Weights of a small mixture-of-experts language model, trained from scratch on English Wikipedia.
Training: a variant of Muon for the experts, 576M tokens, 3733 steps.
Below are experts of layer 5 (counted from 0) of a mixture-of-experts language model. Rows are named router (the router's row for the expert), gate (a neuron's input weights, with its number), up (a neuron's input weights, with its number), down (a neuron's output weights, with its number) and show model dimensions 224-255. Each number is 200 + 30 x the weight over its row's rms, rounded and kept within 0 to 999.
After each expert's rows: "raises" lists some tokens whose logits its average output raises strongly, later layers aside. This comes from a sample of Wikipedia text that the model never trained on.

# expert 8
router,204,221,162,204,209,178,188,180,199,240,197,161,211,179,137,232,241,232,208,234,179,191,200,210,198,201,170,194,268,222,210,245
gate0,228,209,205,203,196,183,226,241,182,170,196,209,199,241,234,199,148,231,204,192,133,183,240,197,244,225,198,167,141,246,245,191
up0,202,159,242,217,242,152,168,169,156,233,223,201,222,213,245,117,179,202,199,227,180,214,212,201,214,189,250,233,200,219,233,141
down0,236,156,228,197,210,185,234,205,206,186,181,177,178,231,196,226,221,177,209,192,209,288,243,221,166,192,246,205,170,207,194,223
gate1,104,191,155,214,168,166,166,254,169,180,232,260,169,182,239,212,234,169,181,203,193,200,192,195,173,247,243,178,197,157,183,197
up1,202,220,156,174,176,158,170,209,188,180,181,233,122,217,162,211,233,165,183,224,182,145,193,215,188,177,209,156,188,179,208,203
down1,198,233,191,204,224,179,204,188,177,209,182,159,204,162,171,195,157,196,229,195,200,198,191,196,231,259,193,220,223,203,211,218
raises: "\n", " The", " (", " This", " In", " A"

# expert 10
router,195,187,186,186,196,154,161,260,222,245,206,261,170,215,169,189,127,160,200,213,220,228,217,258,233,222,193,235,225,202,204,162
gate0,195,176,207,158,253,220,230,202,181,193,192,201,218,162,187,207,233,172,222,196,156,249,183,184,161,251,217,152,205,202,207,209
up0,185,236,183,156,207,225,156,184,191,187,206,222,205,166,208,204,163,181,216,191,216,164,136,169,186,182,151,233,199,229,198,234
down0,208,178,220,226,196,222,210,143,205,219,197,210,248,206,167,195,175,198,168,223,190,169,192,207,119,184,206,174,178,233,246,181
gate1,199,198,203,200,174,189,161,181,183,209,209,198,186,234,191,228,185,162,220,220,204,174,186,213,192,157,225,134,178,162,219,163
up1,264,180,178,205,202,201,186,235,226,182,195,220,234,176,215,188,181,182,184,221,242,205,217,218,234,169,249,167,197,189,230,258
down1,249,199,144,211,226,162,193,191,224,217,212,224,181,197,184,170,217,187,177,155,236,189,200,229,189,137,195,221,252,205,177,253
raises: " and", " The", " further"

# expert 4
router,214,230,152,216,190,223,221,154,218,137,189,205,194,218,179,194,186,216,187,167,199,177,173,209,175,178,175,193,189,168,220,192
gate0,197,177,171,182,130,225,144,232,174,175,194,188,161,164,194,242,228,213,226,144,229,234,185,276,212,195,260,213,228,136,174,142
up0,222,227,171,197,167,225,200,265,236,167,202,152,218,220,200,222,222,261,260,182,229,217,200,196,218,214,220,185,170,210,209,128
down0,185,257,226,146,237,183,223,242,223,202,221,199,244,221,175,183,171,211,201,254,197,217,208,191,222,181,163,207,242,189,178,213
gate1,170,165,181,197,204,208,199,214,216,219,187,169,229,238,212,233,180,176,193,211,184,204,165,250,223,168,188,209,221,217,220,191
up1,223,187,167,158,218,191,174,189,197,185,221,218,242,217,194,202,205,196,204,147,197,283,194,166,210,148,218,237,201,211,199,222
down1,212,161,202,237,160,188,190,190,192,223,240,196,218,192,185,188,145,175,189,210,214,178,200,210,203,211,244,181,224,215,225,259
raises: " ", " the", " a"

# expert 0
router,254,179,202,219,209,158,189,210,228,174,200,217,144,219,194,206,180,183,227,180,157,212,221,211,246,189,191,156,127,182,155,218
gate0,231,175,194,181,202,198,256,193,186,212,147,152,219,219,176,184,196,222,207,195,234,244,229,234,154,164,158,227,212,223,261,154
up0,203,178,241,166,217,251,163,215,191,213,226,214,187,201,250,146,169,166,174,210,243,214,214,181,203,227,154,206,227,187,241,253
down0,183,127,213,165,239,215,180,171,198,189,236,262,180,203,164,192,224,219,210,236,230,223,199,191,182,178,172,220,162,203,168,190
gate1,203,246,203,230,215,192,210,223,254,193,205,153,203,314,218,183,177,234,209,243,225,221,219,195,218,191,235,223,222,153,221,174
up1,219,185,183,262,190,210,189,185,194,187,263,230,182,229,220,222,167,213,218,205,178,245,232,202,237,186,158,189,213,209,235,161
down1,209,216,202,158,190,184,222,173,218,234,244,156,181,180,166,199,167,212,167,207,166,182,210,190,194,226,199,216,184,190,212,220
raises: " ", " a", ","

# expert 11
router,213,133,225,218,239,246,244,205,194,204,221,196,210,238,208,208,250,207,213,215,257,183,270,192,166,170,268,231,160,240,176,185
gate0,226,244,212,179,195,279,219,213,185,202,206,166,245,146,218,189,211,178,181,170,193,213,157,201,227,211,157,197,182,183,204,191
up0,206,175,227,242,196,289,228,220,192,211,229,194,190,214,221,233,207,149,171,202,189,241,141,223,138,234,187,201,239,170,229,182
down0,212,176,235,183,167,177,193,177,218,204,219,209,193,281,194,217,233,229,216,182,254,236,168,176,198,230,233,186,206,195,198,229
gate1,201,203,231,201,231,205,215,172,209,206,121,231,236,179,190,188,221,229,252,152,198,264,192,197,164,171,218,236,214,192,187,196
up1,198,224,224,195,220,203,151,175,248,195,192,222,195,191,167,234,174,202,181,203,236,239,273,215,192,240,184,187,202,201,226,211
down1,211,229,210,149,213,182,249,229,211,233,154,220,232,196,139,162,218,199,172,253,194,225,143,220,217,200,133,216,228,255,153,198
raises: " and", "/", " the"

# expert 9
router,223,267,186,158,219,233,176,214,176,217,160,145,226,125,264,161,275,217,160,188,168,214,243,147,195,248,239,146,222,217,221,145
gate0,248,183,239,268,236,202,213,169,185,164,215,224,200,201,180,191,196,218,195,133,214,136,171,190,181,162,213,149,210,173,205,150
up0,184,161,171,151,205,178,203,241,210,251,169,228,264,176,250,194,236,128,204,212,199,233,212,194,211,217,238,224,219,215,204,194
down0,209,229,209,203,209,238,169,207,250,206,249,170,213,197,195,189,222,257,172,235,242,136,218,174,221,229,202,186,128,271,231,191
gate1,178,182,153,187,213,157,190,186,166,214,167,168,161,150,158,259,188,188,194,226,236,204,234,214,197,209,229,194,257,156,219,151
up1,194,251,291,220,162,166,189,190,232,167,206,162,204,170,183,206,167,169,174,192,115,191,198,157,204,202,179,168,253,247,181,187
down1,161,210,151,205,143,190,240,205,201,186,208,183,212,243,228,157,230,141,183,186,241,216,201,199,201,210,200,200,215,192,169,231
raises: " and", "/", " or", " &", " approximately"